{"balance_bias": false, "learning_rate": 0.00511, "max_seq_len": 1024}
Below are experts of layer 5 (counted from 0) of a mixture-of-experts language model. Rows are named router (the router's row for the expert) and show model dimensions 32-63. Each number is 50 + 10 x the weight over its row's rms, rounded and kept within 0 to 99.
After each expert's rows: "gets" lists some tokens that make up at least twice as much of what it gets as of all text. This comes from a sample of Wikipedia text that the model never trained on. Tokens count by the router's weight.

# expert 152
router:61 40 56 60 59 39 59 40 59 41 60 40 39 61 61 58 42 41 62 61 38 60 61 61 59 40 47 38 60 40 59 62
gets: "6", "ar", "ag", "ign", "5", "or"

# expert 62
router:60 38 51 61 59 42 62 39 61 42 62 42 39 61 60 59 41 39 60 61 40 63 60 60 57 40 47 41 61 42 60 60
gets: " Con", "ial", "um", " Pro", "k", " En"

# expert 103
router:65 40 53 59 61 42 56 46 56 41 57 46 36 62 63 58 41 44 52 63 41 62 70 59 60 43 48 39 61 40 62 65
gets: "ed", "anc", "c", "enc", "y", "ount"

# expert 164
router:60 41 54 60 60 40 61 39 58 41 61 41 39 60 61 58 45 39 60 60 39 60 60 61 57 44 45 42 62 40 59 62
gets: " ", "\n", " 0", " c", " sub", "ut"

# expert 96
router:58 39 54 61 61 41 63 42 61 38 60 40 40 61 58 59 43 41 58 61 40 59 58 60 58 40 45 39 59 40 62 62
gets: " March", " June", " 9", " September", " July", " December"

# expert 73
router:58 40 59 58 60 41 60 40 60 40 62 42 39 60 58 59 44 40 60 60 40 60 61 61 57 44 47 40 59 38 60 60
gets: " c", "ate", "le", "b", "ated", "omen"

# expert 123
router:58 38 56 62 62 41 61 41 62 42 61 41 38 60 65 58 41 40 60 60 38 59 60 62 58 42 47 39 60 40 60 61
gets: "gh", " Al", "ian", " of", "ley", " al"

# expert 21
router:59 38 55 60 59 38 62 40 62 42 62 41 41 60 60 58 42 39 56 61 40 60 59 61 57 41 46 41 58 40 62 61
gets: "7", " 197", " 17", "ound", "ed", "ank"

# expert 13
router:59 40 53 61 60 39 61 39 59 40 60 41 39 60 62 58 42 40 61 61 38 60 61 60 58 40 47 40 60 38 61 58
gets: " the", " two", "st", "e", " over", "en"

# expert 230
router:60 41 53 62 61 41 62 39 58 42 62 41 40 60 62 58 42 42 61 60 39 59 60 59 58 41 45 40 59 40 61 60
gets: " S", " to", " D", " d", " 5", " P"

# expert 134
router:61 38 56 60 60 39 61 40 59 41 61 39 38 60 61 59 42 39 61 61 38 60 61 61 58 41 46 40 61 39 61 61
gets: ".9", ".0", ".7", ".8", "un", "reat"

# expert 9
router:60 44 52 60 62 39 62 40 60 41 59 40 38 60 58 57 43 39 60 60 40 59 59 62 56 42 49 39 58 38 63 60
gets: "ory", "ick", "ton", "resent", "ett", "oup"

# expert 95
router:61 39 56 61 60 40 61 41 60 41 62 41 39 61 63 58 43 41 60 60 39 58 61 63 57 40 46 39 62 39 61 60
gets: " is", "e", " are", "es", "n", " p"

# expert 219
router:58 39 57 60 60 40 59 42 59 40 60 40 40 60 60 58 42 41 60 59 41 59 61 60 58 42 46 39 61 39 59 61
gets: "|", " T", " A", " O", "T", "A"

# expert 218
router:59 39 56 62 58 41 58 40 61 41 60 41 40 61 59 59 43 39 59 60 41 58 61 60 58 44 47 38 61 40 62 61
gets: " f", " play", "eat", " ro", " Is", "ie"

# expert 1
router:59 39 55 59 60 40 61 39 59 39 62 40 41 62 63 60 43 40 59 60 38 58 60 61 60 40 45 42 61 40 64 61
gets: "iv", " 2", "ach", " 4", "ra", "as"

# expert 59
router:46 50 64 58 63 51 51 46 73 48 62 37 38 58 52 51 48 48 63 50 50 59 51 67 46 24 28 38 56 41 52 59
gets: " as", "es", " with", " are", "ing", " also"

# expert 236
router:61 41 56 59 61 41 61 39 59 42 61 40 40 61 61 57 43 40 60 60 38 60 60 63 58 40 47 40 61 40 60 60
gets: "e", "ust", "ind", "t", " 19", "0"

# expert 111
router:59 38 56 60 63 41 60 40 59 41 60 40 41 61 62 60 42 40 60 59 39 60 62 62 58 39 48 39 61 40 59 62
gets: " of", " with", " pro", " on", " h", " l"

# expert 199
router:59 40 55 59 59 42 61 42 61 41 61 40 40 61 59 57 40 40 61 61 38 59 62 61 57 39 49 40 61 39 59 59
gets: "000", "0", "able", "les", "ash", "s"

# expert 97
router:59 39 57 59 58 41 58 39 59 44 61 38 41 62 62 61 41 39 59 61 38 60 61 61 57 40 46 41 58 41 61 59
gets: "),", "-", ":", " |", " by", " /"

# expert 212
router:60 40 57 59 62 39 60 41 60 41 59 41 38 61 61 58 43 39 60 59 38 60 61 62 58 41 46 39 62 40 61 59
gets: "ing", "8", "0", " ", " 2", "6"

# expert 251
router:60 40 55 62 60 40 62 40 60 42 60 41 39 61 61 59 43 40 60 61 38 58 60 59 58 44 47 40 60 38 60 61
gets: " l", "b", " v", "j", "ic", "ab"

# expert 45
router:60 39 55 60 62 39 60 41 61 40 59 40 40 60 60 59 41 41 62 60 39 61 61 60 58 41 46 41 60 38 59 61
gets: "ed", "ated", "resent", "ished", "on", "iz"

# expert 4
router:58 39 52 61 61 40 61 40 61 42 61 39 38 62 59 57 41 41 58 63 40 59 60 61 59 44 45 42 62 42 61 60
gets: "ou", "ation", "U", "ity", "ow", "u"

# expert 122
router:60 40 55 61 61 42 62 43 59 41 62 39 39 62 61 57 44 41 60 58 40 59 57 58 55 41 47 40 62 41 61 60
gets: "ol", "ail", "ced", "ac", "ce", "ap"

# expert 93
router:60 38 56 60 61 40 61 40 62 40 61 39 39 61 61 59 40 39 60 60 38 62 61 62 58 42 46 40 60 40 59 60
gets: "\n", ".", "s.", "y.", "es.", "a."

# expert 46
router:59 41 57 60 61 39 60 41 60 40 61 41 41 60 62 59 40 38 61 60 39 58 62 63 59 42 45 39 61 39 59 59
gets: "p", "res", "ep", "ap", "or", "ace"

# expert 166
router:61 41 55 60 61 40 61 41 60 40 60 40 39 60 61 58 41 41 59 60 38 60 62 60 58 41 48 39 61 38 60 60
gets: ".", "%", "em", " which", "c", " (19"

# expert 55
router:63 40 55 59 62 40 60 40 61 40 60 40 40 60 58 59 43 40 57 60 39 60 62 61 58 42 45 39 61 39 60 58
gets: "in", " I", "5", " part", "ion", "or"

# expert 131
router:60 39 53 61 60 37 62 38 57 42 61 41 41 60 57 56 43 39 60 62 41 57 62 61 58 43 45 37 63 40 61 57
gets: " f", " F", "F", "f", " I", " A"

# expert 79
router:60 39 55 58 57 41 59 42 60 42 59 38 39 62 61 58 41 40 61 60 39 61 61 64 60 39 45 40 59 39 62 59
gets: "\n", ",", " (", " an", ".", " to"

# expert 61
router:52 42 55 66 74 38 52 31 56 42 50 40 43 58 55 46 56 48 53 49 45 50 53 51 59 19 60 49 57 51 62 53
gets: " e", " se", " E", " re", " le", " o"

# expert 171
router:59 39 56 59 61 39 63 38 61 41 62 42 38 60 65 59 42 41 61 59 37 60 60 61 57 41 48 40 60 41 61 61
gets: ".", "s.", "er", "es.", "ac", " cent"

# expert 119
router:61 40 55 59 58 41 62 40 60 41 61 40 39 59 60 59 42 40 59 61 39 60 62 62 57 41 45 39 59 38 60 60
gets: " more", "C", "3", "[", "ar", "er"

# expert 88
router:60 40 54 59 59 39 61 40 59 41 62 40 40 59 62 58 42 39 61 61 39 60 61 62 58 40 45 40 61 40 60 59
gets: "s", "z", "k", "a", "any", " G"

# expert 50
router:60 39 55 61 60 39 61 41 60 41 59 39 39 62 62 59 42 41 61 60 37 60 60 62 58 42 48 40 59 40 59 59
gets: "o", "it", " N", " n", "e", "ut"

# expert 42
router:60 39 56 59 60 40 62 40 59 40 60 41 39 59 62 60 41 41 60 61 39 60 61 60 58 42 48 39 60 41 61 61
gets: "1", " |", "al", " of", "N", "H"

# expert 153
router:60 39 56 61 60 40 60 40 60 40 61 40 38 62 62 59 42 39 61 60 39 60 60 60 58 41 47 41 61 40 60 62
gets: " Y", "g", " H", " in", "'s", " t"

# expert 101
router:59 40 55 60 59 40 59 41 62 42 61 41 40 60 63 59 41 40 59 60 37 59 62 62 57 42 47 40 61 39 60 57
gets: "ch", " by", "ince", "om", " Com", "p"

# expert 172
router:61 39 55 60 60 40 61 40 60 41 60 41 40 60 60 59 42 40 60 61 39 60 60 60 57 41 47 40 61 40 60 61
gets: " |", "an", ":", "el", "s", "as"

# expert 253
router:58 39 57 61 62 39 57 39 57 41 61 40 38 61 61 57 41 40 59 63 40 61 61 59 59 41 46 40 62 40 59 59
gets: "P", "J", "R", "A", " ==", "C"

# expert 233
router:60 40 52 59 60 40 58 42 59 42 61 39 39 60 61 58 38 42 60 62 38 59 62 60 57 42 47 40 61 40 62 60
gets: "al", "f", "b", "or", "l", "p"

# expert 150
router:53 45 42 50 57 48 72 38 58 27 48 50 51 55 58 42 50 45 68 50 50 47 46 51 47 17 45 50 59 40 56 52
gets: "e", "o", "a", "se", "ee", "ne"

# expert 190
router:58 40 55 60 62 39 57 39 61 42 61 41 38 60 61 60 41 40 60 62 39 60 59 59 59 41 46 40 61 41 61 56
gets: " d", " p", " st", " he", "d", "ity"

# expert 221
router:60 39 55 60 60 41 61 40 60 41 60 40 39 61 62 59 43 40 60 61 38 59 61 62 58 41 46 40 61 40 60 61
gets: " M", "a", " B", " K", " G", "y"

# expert 18
router:59 40 55 61 61 39 61 42 61 42 62 41 40 61 60 58 41 39 62 60 41 59 59 61 58 41 46 41 60 40 59 59
gets: ")", " R", "1", " N", "–", "-"

# expert 33
router:60 42 56 60 60 40 61 41 61 42 61 41 39 61 61 58 42 40 60 60 39 60 61 62 59 41 48 40 61 40 61 58
gets: " in", "\n", " p", "an", "al", " part"

# expert 161
router:61 40 55 60 61 40 61 41 61 41 61 40 39 60 61 58 42 40 60 60 39 60 61 60 58 41 47 39 60 40 60 60
gets: " |", " l", "e", "es", "ion", " cont"

# expert 247
router:62 43 55 56 53 38 62 41 58 43 68 40 44 65 61 67 36 39 56 60 37 58 62 55 55 40 44 36 62 37 62 58
gets: " R", "ec", " ex", "x", "pl", " Sp"

# expert 165
router:60 39 55 61 60 39 59 40 60 42 61 40 39 60 60 57 42 38 59 61 40 59 60 61 57 41 48 39 61 41 60 61
gets: "ly", "7", "2", " 1,", "–1", "ivers"

# expert 52
router:59 39 57 59 61 40 62 41 59 40 60 41 40 60 62 59 41 40 61 58 40 59 61 61 58 41 47 40 59 39 61 60
gets: "or", " to", " in", "er", "ly", " T"

# expert 2
router:61 41 53 62 61 41 60 40 60 41 61 41 39 59 63 58 42 40 61 60 38 61 60 61 60 40 47 41 60 39 60 62
gets: "t", " at", "u", "a", "z", "is"

# expert 100
router:59 40 53 60 59 38 63 40 61 42 61 39 39 62 62 58 43 41 60 58 38 59 61 62 58 43 48 42 59 41 59 61
gets: "s", "2", ",", "ers", " Ch", "ar"

# expert 89
router:65 38 69 55 47 47 48 25 65 43 50 19 36 63 58 45 51 38 51 56 32 49 50 59 62 51 52 54 50 51 52 54
gets: "g", "ag", " g", "ig", "k", "n"

# expert 124
router:61 39 58 59 60 40 61 39 60 40 61 42 41 60 62 59 41 39 60 60 37 59 61 61 57 39 49 40 60 38 61 60
gets: " the", " and", " The", " v", "The", "ar"

# expert 149
router:58 41 55 59 58 41 61 41 59 42 59 40 39 59 63 58 43 41 58 60 37 60 61 59 57 40 45 40 59 39 60 60
gets: "\n", ".", " 1", ":", " m", "orn"

# expert 104
router:77 45 50 51 61 53 49 39 49 26 70 47 42 46 57 78 45 19 49 53 40 48 76 53 55 44 43 50 50 42 57 56
gets: "r", "t", "d", "st", "l", "f"

# expert 71
router:60 39 55 60 60 41 62 41 60 41 62 40 40 61 59 60 42 41 58 58 40 59 60 62 58 42 45 41 60 40 63 61
gets: "r", "ich", "her", "g", "id", "ot"

# expert 106
router:58 39 55 60 60 40 62 41 60 42 61 40 39 60 62 58 43 40 61 60 40 60 61 61 58 42 47 40 60 39 60 60
gets: " f", " Re", " F", "res", "os", " her"

# expert 240
router:60 39 57 61 61 39 61 40 60 42 59 42 40 59 62 60 42 39 61 60 38 58 61 60 59 41 46 40 60 40 59 60
gets: " C", " T", " L", " D", " ", " l"

# expert 179
router:61 39 56 60 60 42 62 39 60 41 60 41 39 61 61 58 42 39 61 59 39 60 60 61 57 43 45 42 61 40 62 59
gets: " R", " r", " B", " K", " ", " de"

# expert 8
router:58 41 56 57 56 38 64 39 58 42 61 41 37 62 60 59 42 39 62 57 40 57 62 63 56 41 46 37 59 41 60 60
gets: " Count", " Part", " (", " German", "ount", " (1"

# expert 105
router:59 39 55 60 59 40 61 39 60 41 62 40 38 61 61 60 43 39 60 61 39 60 60 60 59 41 47 40 61 41 61 60
gets: " 0", "S", "C", "T", "N", "ep"

# expert 226
router:61 40 56 60 61 41 60 41 59 41 61 41 39 59 63 61 42 39 59 59 40 60 63 62 60 42 46 39 61 40 59 61
gets: "y", " German", "land", "ly", "d", "red"

# expert 245
router:59 39 52 59 58 40 61 39 61 41 62 39 40 60 62 56 41 40 60 61 40 57 59 60 58 41 47 40 60 38 61 61
gets: " the", "-", " The", "The", " in", " /"

# expert 187
router:59 39 53 60 61 38 63 41 59 42 60 38 38 60 62 58 42 41 61 58 40 58 60 62 59 40 49 40 61 39 61 60
gets: " with", " for", " wh", " has", " at", " first"

# expert 228
router:60 40 57 61 62 41 58 41 61 41 60 40 39 61 61 59 43 37 59 60 40 61 60 63 58 42 45 39 62 39 61 59
gets: "===", "==", "ans", "ure", " =", "\n"

# expert 129
router:59 39 56 61 60 40 62 41 59 41 60 39 39 62 60 57 42 39 58 59 38 58 61 61 58 41 48 39 60 41 60 61
gets: "ed", "id", "7", " 18", " 3", " 12"

# expert 83
router:60 50 62 69 56 50 69 40 47 51 64 34 48 57 49 64 43 46 46 50 48 55 55 62 72 49 62 51 62 48 52 60
gets: " H", " h", "H", " W", " S", " R"

# expert 54
router:60 38 55 61 60 40 61 40 60 42 61 39 39 60 62 60 43 40 60 59 39 59 62 60 56 40 48 41 60 42 61 59
gets: " Can", " North", " part", " one", " Mon", "ld"

# expert 87
router:60 40 55 59 61 39 61 39 59 40 62 40 41 59 61 58 42 39 59 60 38 61 61 61 59 41 48 40 61 41 59 59
gets: "i", " on", "z", "st", "ill", "N"

# expert 243
router:61 39 55 61 58 44 58 42 58 43 59 42 39 61 61 57 44 41 59 60 37 57 61 62 56 38 45 38 62 40 62 59
gets: " S", " F", " that", "at", "f", "th"

# expert 0
router:59 40 55 58 59 39 61 40 59 40 61 41 39 60 59 58 44 38 60 59 41 58 60 61 58 41 46 39 60 41 61 60
gets: " Part", "inal", " other", " him", "ly", "s"

# expert 23
router:60 40 56 60 60 38 59 38 59 42 61 41 40 60 59 59 41 41 60 62 38 58 62 62 57 40 48 40 60 39 58 59
gets: "w", "S", " St", " and", "P", " H"

# expert 113
router:60 42 55 61 60 39 57 40 63 42 60 40 37 61 63 59 42 38 61 60 39 57 61 63 56 42 45 41 59 40 60 63
gets: "pp", "up", "ear", "p", "ight", "b"

# expert 170
router:59 40 56 60 60 40 60 40 59 40 62 39 38 59 60 58 43 39 61 60 40 60 61 62 58 41 46 40 61 41 59 60
gets: " s", " c", " ", " 2", "-", " v"

# expert 35
router:60 39 55 61 59 40 62 41 60 41 62 41 38 59 61 61 43 41 60 60 39 60 60 62 58 40 47 40 60 41 60 61
gets: "on", "s", "ot", "is", "uc", "ard"

# expert 117
router:60 42 56 61 60 40 60 39 63 45 59 41 38 63 62 59 40 40 58 61 37 60 60 57 57 39 46 41 59 38 62 59
gets: "le", "x", " Te", "up", " Se", "2,"

# expert 29
router:60 39 57 59 58 42 62 37 63 42 61 39 40 63 63 61 41 41 59 57 38 61 62 58 58 41 48 40 58 39 62 59
gets: " |", "\n", ".", "od", "ian", "-"

# expert 121
router:60 39 56 60 59 39 59 41 60 40 62 39 40 60 60 59 41 40 60 60 37 60 60 62 58 40 46 39 60 41 59 59
gets: " and", ")", "3", "4", "ar", "it"

# expert 22
router:59 40 57 61 62 40 61 38 58 40 60 41 40 61 62 59 44 40 61 59 39 59 60 62 57 42 48 39 61 39 60 59
gets: "\n", " E", " P", " pro", " J", " p"

# expert 12
router:60 41 56 61 58 39 62 39 61 40 61 39 40 61 63 57 42 40 61 60 40 61 61 61 59 42 45 40 61 40 59 60
gets: " 4", " t", " 3", " 10", " 12", " 5"

# expert 232
router:59 39 56 59 60 39 60 39 59 40 61 41 38 60 59 59 42 39 61 61 39 61 60 62 59 43 47 39 60 39 61 60
gets: " |", " the", "ed", " and", ";", " for"

# expert 145
router:59 40 55 61 61 41 63 40 61 41 60 40 38 60 62 59 42 40 60 60 40 60 60 62 59 41 47 42 61 40 59 59
gets: " M", " B", " P", " p", " Ch", "p"

# expert 140
router:60 39 55 59 61 40 63 40 59 40 62 41 38 59 61 57 43 40 59 61 38 60 59 63 58 42 46 40 61 39 59 61
gets: "6", "'s", "7", " 11", "on", "ave"

# expert 216
router:61 41 55 60 61 42 60 40 60 42 60 40 39 61 61 58 43 40 59 61 38 60 62 61 59 42 46 40 60 40 61 59
gets: " part", "ol", "ject", " sec", "aj", "S"

# expert 162
router:53 37 43 57 55 42 44 42 47 36 52 40 47 50 61 55 18 39 54 79 37 47 52 51 58 55 59 52 62 47 69 52
gets: "l", "k", "n", "el", "r", "g"

# expert 49
router:61 39 55 59 62 41 60 39 62 40 61 42 38 61 62 59 44 41 61 59 39 59 60 59 59 40 47 40 62 40 60 59
gets: " cont", " Con", " Gu", " l", " con", "ect"

# expert 142
router:60 39 55 60 60 39 60 39 59 41 59 41 40 60 61 60 42 40 61 60 41 59 60 60 56 41 47 39 60 40 62 61
gets: " the", "vent", "ial", "ant", " man", " New"

# expert 163
router:59 39 56 59 59 40 61 40 61 42 61 41 37 60 58 58 43 39 59 60 39 58 60 59 56 42 46 39 62 42 62 59
gets: " It", "ter", " Ind", "tern", " med", "ing"

# expert 183
router:59 39 54 60 62 39 57 40 59 42 62 40 38 59 61 60 40 39 61 59 38 61 60 60 57 43 48 38 60 39 60 57
gets: " the", "ian", "and", " The", " by", " it"

# expert 156
router:58 39 55 61 59 39 62 39 58 40 60 39 40 61 62 59 43 41 60 59 40 60 60 61 58 41 46 42 60 40 59 59
gets: " ", " t", " s", " f", "urn", " p"

# expert 249
router:59 39 54 60 60 39 61 40 60 41 59 39 39 60 60 60 40 40 60 61 37 60 60 62 58 42 46 40 60 39 60 61
gets: " of", "7", "ed", " the", "The", "9"

# expert 227
router:60 39 55 60 59 41 59 40 59 42 60 40 41 60 60 59 41 41 59 59 38 59 61 63 57 41 47 40 62 39 60 61
gets: "ctor", "ident", "1", "p", "ium", "ric"

# expert 108
router:58 44 58 60 50 46 57 40 71 29 50 54 51 54 54 48 45 47 68 69 41 63 46 50 74 55 30 41 56 44 50 55
gets: "i", "u", "a", "o", "j", "ai"

# expert 31
router:59 39 57 58 59 39 64 42 62 42 62 41 39 59 59 62 39 40 59 63 42 60 60 61 56 40 47 40 62 41 56 60
gets: ")", "ce", "\"", "our", " Re", "ia"

# expert 26
router:60 39 57 60 62 41 60 41 59 41 60 39 40 63 61 60 41 41 59 60 39 59 61 58 58 42 45 40 62 40 60 59
gets: " Par", "ar", "id", "==", "ation", "ter"

# expert 116
router:59 38 58 61 60 42 60 41 61 42 61 42 38 60 62 59 43 41 61 59 38 58 62 60 58 42 47 40 61 39 62 61
gets: "erm", "ric", "ay", ");", "ak", "9"

# expert 57
router:58 42 56 59 60 40 57 41 58 41 62 40 38 59 61 57 42 41 62 59 38 57 61 62 60 43 46 41 58 40 59 60
gets: " the", " from", " (", ")", "ro", " to"

# expert 182
router:57 36 54 62 63 41 62 38 61 39 61 42 39 60 64 59 43 40 61 58 36 59 59 57 55 38 52 43 60 41 60 63
gets: " E", " e", "le", " U", "E", " Pro"

# expert 39
router:59 40 55 60 60 39 63 41 60 42 59 41 39 62 60 57 43 39 59 60 40 58 61 60 57 40 46 39 59 40 61 59
gets: " 201", " 202", " 200", " 199", " 198", " 197"

# expert 109
router:60 40 55 61 61 40 61 41 61 41 61 40 40 61 61 59 41 39 60 60 40 61 63 62 58 42 48 39 60 40 61 60
gets: " l", "ass", "L", "usic", "===", "ly"

# expert 159
router:58 41 54 60 61 40 61 40 60 39 61 40 39 62 57 57 42 41 58 60 40 59 60 60 58 40 45 38 61 39 61 60
gets: " which", " not", " new", "ity", "ash", ".1"

# expert 203
router:48 48 33 48 51 41 57 46 55 57 51 36 44 59 51 46 33 51 72 45 28 63 64 57 67 51 30 51 62 39 56 52
gets: "h", "us", "ch", "ah", "sh", "k"

# expert 102
router:60 40 54 59 60 40 61 41 60 40 60 41 41 59 60 59 42 41 59 60 38 61 61 59 58 42 50 40 59 39 60 61
gets: " and", "is", ",", " re", "en", "c"

# expert 250
router:59 41 57 62 60 39 62 42 59 40 60 40 39 62 63 58 39 40 60 60 38 61 61 59 56 41 50 40 60 40 60 58
gets: "an", " comp", "ep", " or", "P", "D"

# expert 160
router:60 41 54 59 60 41 59 43 62 44 61 41 38 62 61 59 41 42 61 59 38 58 61 59 57 42 44 41 62 41 62 58
gets: "oin", "ian", "ak", "urn", "gh", "att"

# expert 133
router:62 39 55 59 59 41 61 39 61 41 59 41 38 61 62 58 42 42 59 59 38 62 62 61 58 42 45 39 61 40 60 60
gets: " |", "5", "3", "if", "6", "1"

# expert 246
router:60 40 56 60 61 40 60 41 61 42 61 41 40 60 60 58 43 39 59 59 38 59 60 61 56 39 47 39 59 39 61 60
gets: "t", "it", "-", "ord", "ed", "ic"

# expert 81
router:61 41 57 59 58 40 61 41 60 43 61 41 39 60 61 57 41 41 59 60 40 60 61 60 56 41 45 41 61 41 61 62
gets: "\n", " |", " A", " An", "),", " /"

# expert 213
router:59 39 55 61 60 42 59 39 60 43 60 42 39 61 62 59 43 42 60 61 41 58 61 62 55 41 48 40 59 39 61 61
gets: " f", " W", " and", "et", " &", "-"

# expert 177
router:61 40 56 59 61 40 60 40 61 41 62 40 38 60 62 58 41 41 60 60 40 60 60 61 57 41 49 40 61 40 60 59
gets: " 19", " 18", "°", "overn", " 193", " end"

# expert 244
router:60 41 56 61 60 40 59 39 62 42 62 42 37 62 62 55 42 39 59 61 41 56 63 64 56 43 44 39 63 42 60 63
gets: " O", " o", " his", " A", "y", "im"

# expert 127
router:60 39 55 60 60 40 57 39 60 41 60 41 39 59 61 60 41 39 61 61 39 60 59 61 58 41 47 42 62 40 60 62
gets: "ory", "way", "ular", "ship", "istory", "ific"

# expert 67
router:61 39 54 58 60 39 60 42 60 40 60 39 41 61 58 58 43 38 58 61 38 60 59 63 61 42 46 42 62 40 59 61
gets: "v", "S", "V", " rel", "l", "ep"

# expert 214
router:67 52 45 52 57 49 59 49 50 47 50 35 48 69 47 52 50 44 55 46 50 59 56 59 45 29 62 35 53 50 47 53
gets: "ist", "em", "end", "olog", "at", "rit"

# expert 36
router:60 39 53 61 60 40 61 41 61 41 60 40 39 60 61 59 42 40 61 61 40 59 60 62 58 41 45 40 62 38 60 60
gets: "iv", "ld", "ul", "ill", "red", "ur"

# expert 154
router:61 41 56 60 63 41 58 39 58 41 59 42 42 61 62 61 42 41 59 61 40 62 59 61 59 41 42 41 61 40 60 58
gets: " S", ")", " as", "v", "as", " from"

# expert 64
router:59 40 55 60 60 40 62 41 61 42 61 42 39 59 62 60 41 40 59 60 39 58 62 61 58 42 47 40 60 40 60 62
gets: "ra", "ace", "ife", "ad", "ly", "od"

# expert 77
router:59 42 58 60 60 39 59 39 60 43 61 41 39 59 59 57 43 40 59 61 40 59 60 62 56 42 47 40 62 40 61 60
gets: " h", ":", " –", "ir", " j", " have"

# expert 224
router:78 33 45 50 50 56 46 54 64 62 53 52 55 74 58 56 60 31 55 66 48 69 44 62 58 44 61 49 52 48 55 47
gets: "ic", "ian", "ical", "ip", "ist", "at"